config.yaml
d_shared_expert: 0
moe_layers: [2, 3, 4, 5, 6, 7, 8]
normalize_top_k: true
balance_loss: 0.0151
norm_place: "pre"
norm_eps: 1e-05
init: "uniform"
init_std_up: 0.0442
learning_rate: 0.00989
warmup_steps: 50
final_lr_fraction: 0.1
batch_tokens: 131072
max_seq_len: 1024
Below are experts of layer 5 (counted from 0) of a mixture-of-experts language model. Rows are named gate (a neuron's input weights, with its number), up (a neuron's input weights, with its number), down (a neuron's output weights, with its number) and show model dimensions 0-127. Each number is 128 + 24 x the weight over its row's rms, rounded and kept within 0 to 255.
Before each expert's rows: "gets" lists some tokens that make up at least twice as much of what it gets as of all text. This comes from a sample of Wikipedia text that the model never trained on. Tokens count by the router's weight.

# expert 113
gets: "g", "ib", "b", "j", "ig", "v"
gate0 [130 155 122 154 116 139 172 155 119 150 154 119 142 121  85 128 112 139  95 108 160  92 126 149 130  77 148  96 134 107 136 135 125 110 129 113 138 150 124 142 147 102 159 133 124 142 102 117 154 145 139 111  98  97 132 145 106  70 146 126 126 127 142 155 143 148 104 152 103 133 130 104 138  67 107 108 155 114 218 106 127 145  98  81 148 155 100 102 140 160 127 125 135 155 109 126 104 100 111 126 165 125 135 166 162 141 135 138 101 130 180 138 114 110 144 123 115 155  79 122 136  86 108 123 147  93 142 150]
up0 [146  98 170 108 134 137 137 148 144 123 133 112 156 111 121  87 141 131 147 137 122  85  94 122 141 146 101 120 139  86 141 135 120 124 180 116 128 133 143 114 162 150 176 128 105 113 139 124 108 160 151 149 148 162 101 135  96 198 198  99 177 153 153 133 160 109 150 159 139 110 131 147  98 149  97 131 120 134 131 115 139 122 168 118 169 143 134 127 150 118 121  95 162 128 140 131 139 111 147  92 132 146 129 161 129 124 114 101 132 166  68 137 142 147 117 157 116 129 184 116 132  96 155 131 112 147 116 158]
down0 [ 92 141 131 101 162 113 119 104 146 137 121 104 141 109 174 131 147 108 131 141 133 142  71 160 128 122  95 119 132 153 150 103 135  89 131 123  89 132 148 167 121 133 131 138 119 114 127 111 123 154 108 130 120 155  96 170  81 127 117 112 152  77 168 163 139 182 137 164 157 123 129 152 120 144 114 112  87 146 102 137 119 106 177 148 110  99 123 135 125 162 150  74 103 132 141 121 142 104 161 159 148 130  94  89 112 120  97 100 130 105 166 111 118 123 142 111 123 114 119 143 170 125  95 110 105 136 117 189]

# expert 87
gets: " sh", " m", "j", " t", " Sh", "m"
gate0 [121 152 129 109 131  99 147 163 124  93  99  87 145 134 143 137 106 109 153 143 147 113 146 137 113 102 146 172 151  96 133 105  92 100 134  79 115 147 101 166  91 135 133 140 133  78 136 132  92 106 142  68  94  91 111 106 151 126 141 112 169 126 102 127 131 122 123 109 109 123 128 109 121 130 170 107 152 150 127 148 146 148  64 139 124  92 131 139 139 118 137 124 162 109 176 143 116  54 124 103 117 107 140 180 138 136 139 151 132  74 106 146 146 132 124 106  95 130 114 153 110 113 154 116 123 120 147 139]
up0 [ 72 128 116 102 155 115 130  66  83 116 142 120  77 128 140 119 156 138  96 137 142 117 155 161 107 100  98 143 124 152 130 123 140 201 120 136 106 101 124 129 162 146 115 152 125 149 130 124 184 112 156 132  99 146 114 136 129 118 105 150 108 136 104 146 117 130 103 136  93 128 131 135 128 134 142 130 145 135 162 122 120  89  98 139 117 102 145 113 136 101 114  85 175 111 138 159 151 156 165 137 156 175 129 108 138  88  93 168 109 123 101 162 158 174 152 113 114 164 160 134 131 151 103 148 132 133 133 128]
down0 [140 164 123 168 170 136 100 198 135 127  95 125  90 134 148 128 121 161 140 130 130 105 105 157 127 104 100 161 138 103 161 138 118 116 116 137 127 121 161 112  51 120 142 140 128 147 134 131  92 147 127 115 101 125 125 127 124 137 106 124 115 123 123  97 138 116 140 167  98 144 150 141 130 161  96 169 127 116 102 128 127 114 163 133 107 121  98 116 138 154 148 134 169 132 142  81 181  99 115  97 144 102 112 110 171 154 123 112  79 137 121 103  87 183 158 135 130  90 110 118 136  88 139 112 123 133 129  96]

# expert 106
gets: "ed", "%", " one", " released", "one", "ated"
gate0 [122 151 152 138 152 104 132 131 102 110 141  91 116 140 116 109  79 112 113 121  99 163 191 118 134 134 121 123 164 139 141  84 139 161 132 181 142 143 132 110 128 116 111 133 155  70 178 119 129 111  96 130  83 111 142 140 151 109 157  96 136  94 159 116 145 126 102 169  87 113 128 144 150 135 101 138 131  84 104 159 140 124 134 135 158 135 155 178 149  97 156 113 158 133 101 132 123 108 148 164 136 118 103 112 113  81  91 167 114 145 125 135 125 139 156  74 120 137 125  98 123 117 135 144 130 151 113  98]
up0 [162 111 117  97 140 178 144  90 135 112 128 129 142 159 137 106 180 100 170 132 132 104  84 122 125 160 131 145 108  68 155 163 140 134 148 131 140 132 134 191 169 159 164 119 127 135 113 114 143 130 133  98 152 137 111  94 115 120  74 144 130 148 120 136  89 125 110  99 159  87 132 148 124 148 140 110 116 171 159 124 134 137 124 110 103 131 117 115 156 157 127 135 146 163 147 155 154 144 155 138 121 141 158 133 127 151 107  74 149 113 140 133  98 126  74 140 142 101 160 132 169 131 127 140 175 120 140 133]
down0 [143 139 155 117 162 115 139 159  73  76 128 114 114 158 142 160 153 136 126  98 163 124 162 150 138 119 134 163  86 143 102  89 116 116 101  90 128 123 139 140 149 129  82 125 169 132 163 161 114 145 115 136 145 121 104 134 111  98 169 134 166  90 138 153 147 119 123 127 143  96 166 155 123 157  72 131  96 164 111 104 157 114 109 169 156 108  95 150 113 128 132  97 150  86 134 102 107 141 120 114 165 130 126 114 146 115 153 136 115 100 126 157 120 120 122 110 104  80 120 112 132 137 140 146 143 141  75 112]

# expert 24
gets: "ed", "ing", "able", "ated", " red", " Red"
gate0 [150 130 139 100 144 133 152 135 132  79 124 109 112 112  86 122 147 125 135  69 143 150 154 161  86 139 111 121 168 104 171  83 142  91 126 118 134 127 127 162  99 127 122 102 102 108 157 131 144 157 112 127 146  86 115 145 127 135 149 147 148 142 119 113 189 156 156 147 116 102 129  71 174 117 133 125 140 146 151 106 159 137 122  91 161 106 156 147 103 139 142 110 176 152 168 116 117 154 183 125 131 120 126  85 122  97 145 113 121 160 117 126 111 158 106  88 109  97 115 129 135 139 139 153 123  96 125 130]
up0 [121 134 116 102 146 113 180 105 166 125  93 166 105 125 136 140 144 114 112 118 138 130 153 128 154 139 112 144 129 126 112 121 147 140 188 130 136 114 110 149 149 116  97 141 129 139  83 124  77 118 135  70 107 161 115 113  88 143 108 136 129 111 160 121  95 116 124  75 130 130 115 121  63 149 170 147 108 106 163 196 132 134 145 115  78 158 133 141 119 164 135 101  93 111 122 124 115 122 112  85 154 136 120 136 144 140 118 167 123 139 123 114 121 106  86 108 124 118 105 130  92  95 130  99  98 127 170 130]
down0 [134 146  96 102 106 106  74 142 114 102 139  89 115 138 165 106 135 116 143 169 139 150 130 141 156 136 147 133 124 119 137 120 152  95 113 122 103 125 122 131 125  99 163 139 174 131 137 124 112 178 118 133 134 114 103 134 115 110  94 119 114 107 118 152 117 133 106  93 144 145 103 149  83 125 122 121 162 168 112 131 161 152 101 154 114 147 115 170 201  86 124 119 116 127 134 158 108 139 110 133 135 143 167 203  96 162 126 165 131 113 151  92 105 140 105  86 122 180 160 131 125 150 111 107 129 127 104 126]

# expert 33
gets: "ed", " known", " such", "ated", " due", " used"
gate0 [161 115 110 146 168 137 101 112 141 119  94  90 139 120 166 114 120 119  91 136 136 120 111  99 124 125 182  97 110 127 149 144 174  76 114 151 116 145 175 140  95 113 129 103 113 175  91 151 124 165 139 152 108 143 129 148 112  85 139 137 109  93 143 150 117 135 149 114 107 103 131 110 135 118 109 114 110  74 144 150 132 139 126 169 144 137 144 130 163  97 137 112 118 119 164 119 138 136 103 112 139  98  90 111 147 110 128 147 149 118 123  72 130 192 141 151 147 146 174 170 155 129 111 133 159 108 149 104]
up0 [152 123 140 103 149 126 106 129 168 100 126 126  92 123 129 196 161 153  71 136 147 126 143 113 155 170 158 136  88  92 134 100 162 126 157 129 152 100 153 108  98 165 111 152 126 111 124 130 114  87 126  92 125 107 173 158 143 136 121  69 152 117 190 127 136  98 140 133 160 150 143 153 119 113 135 122 133 158 122  88 105 130 105 125 125 148 142 131 138 117 116 135 185  93 132 125 133 135 134 136 132 118 115 100 140 139 138  86 124 155 114 170 132 146 114 114 131 100 120 144 150  89  95 150 120 102 127  83]
down0 [ 95 120 143 100 158 129 138 182 140 153 104 143 179 134 108 142 115 137 153 160  93 165 125 100 142 123 154 123 145 123  98 147 143 159 166 169 151  96 137 145 135  94 157 142 152 148 130 101 112 151 151 134 114 131 142 112 143 141 151 135 104 120 120  79 151 117 134 112 179 138 127 129 114 133 128 147 117  80  91 144 125 173 116 152 109 134 133 141 142 132 170 125 136 164  87 161 123 130 123 156  96 182 149 143 125  98 109 161  97 107 124 135 110  85  88  93 141 137 157 141 119 144 128 108  98  94 101 174]

# expert 3
gets: "|", " |", "-", ":", " -", "="
gate0 [121 134 120 112 113 158 138 107 127 174 146  94  98  86 114  79 132 123 117 132 120 140 144 162 158 134 147 162 153 109  98 130 145 105 117  96 174 140 161  98 128 106 150 143 118  98 134 122 136 113 154 136 145 138 123 128 144  97 103 169 122 111 166 123 163 135 160 127 112 130 120 116 121  80 124 198 125 181 129 179 131 134 120 130  90 112 129  94 124  85 123 100 115 117 159 129 145 116 126  80 155 139 137 125 167 151 155 121 134 120 111 136 160 118 167 109 164  96 151 147 135 151 124  99 138 116  64 126]
up0 [148 110 117 121 189 173 149 130 113 143 163 113 116  92 135 112  97 135 105 100 110 147 134 128 109 140 149 181 148 135  92 157 106  95 139  95 120 138 144  89 127 116 107 127 130 112 142 121 121 116 141 118 156 150 119 136 142 135 111 151 149 123 149 127 153 146 161 122 145 132 127 142 147 140 107 153 113 132 106 165  97 119 102 170  79 143 143 129  89 106 123 115  69 136 158 154 140  44 122  87 136 139 119 120 184 169 133 115 107 118  89 141 146 127 124 114 160  94 137 183 118 117 110 121 138 142 101 115]
down0 [113 164 126  97 181 152 144 116 150 131 187 155 144 167 169 139 125 114  98 192 134 130 117 118 120 120 121 130  83 192 110 114 134 154 140 128 144 126  82 131 122 143 162 124 125 126 102 122 156  99 123 127 131 132 174 172  99 131 132 111 123 166 134 163 100 164 117 146 141  99  85 147 140  98 138 120 121 132 156 167  99 140 135 133 137 143  85 134 109 122 136 129 101 123 112 158 140 113 160 107 100 103 151 143 137 150 189 169 125 130 107 111 135  96 121 127 176 103 134 133 117 118 112 106 146 149 133 111]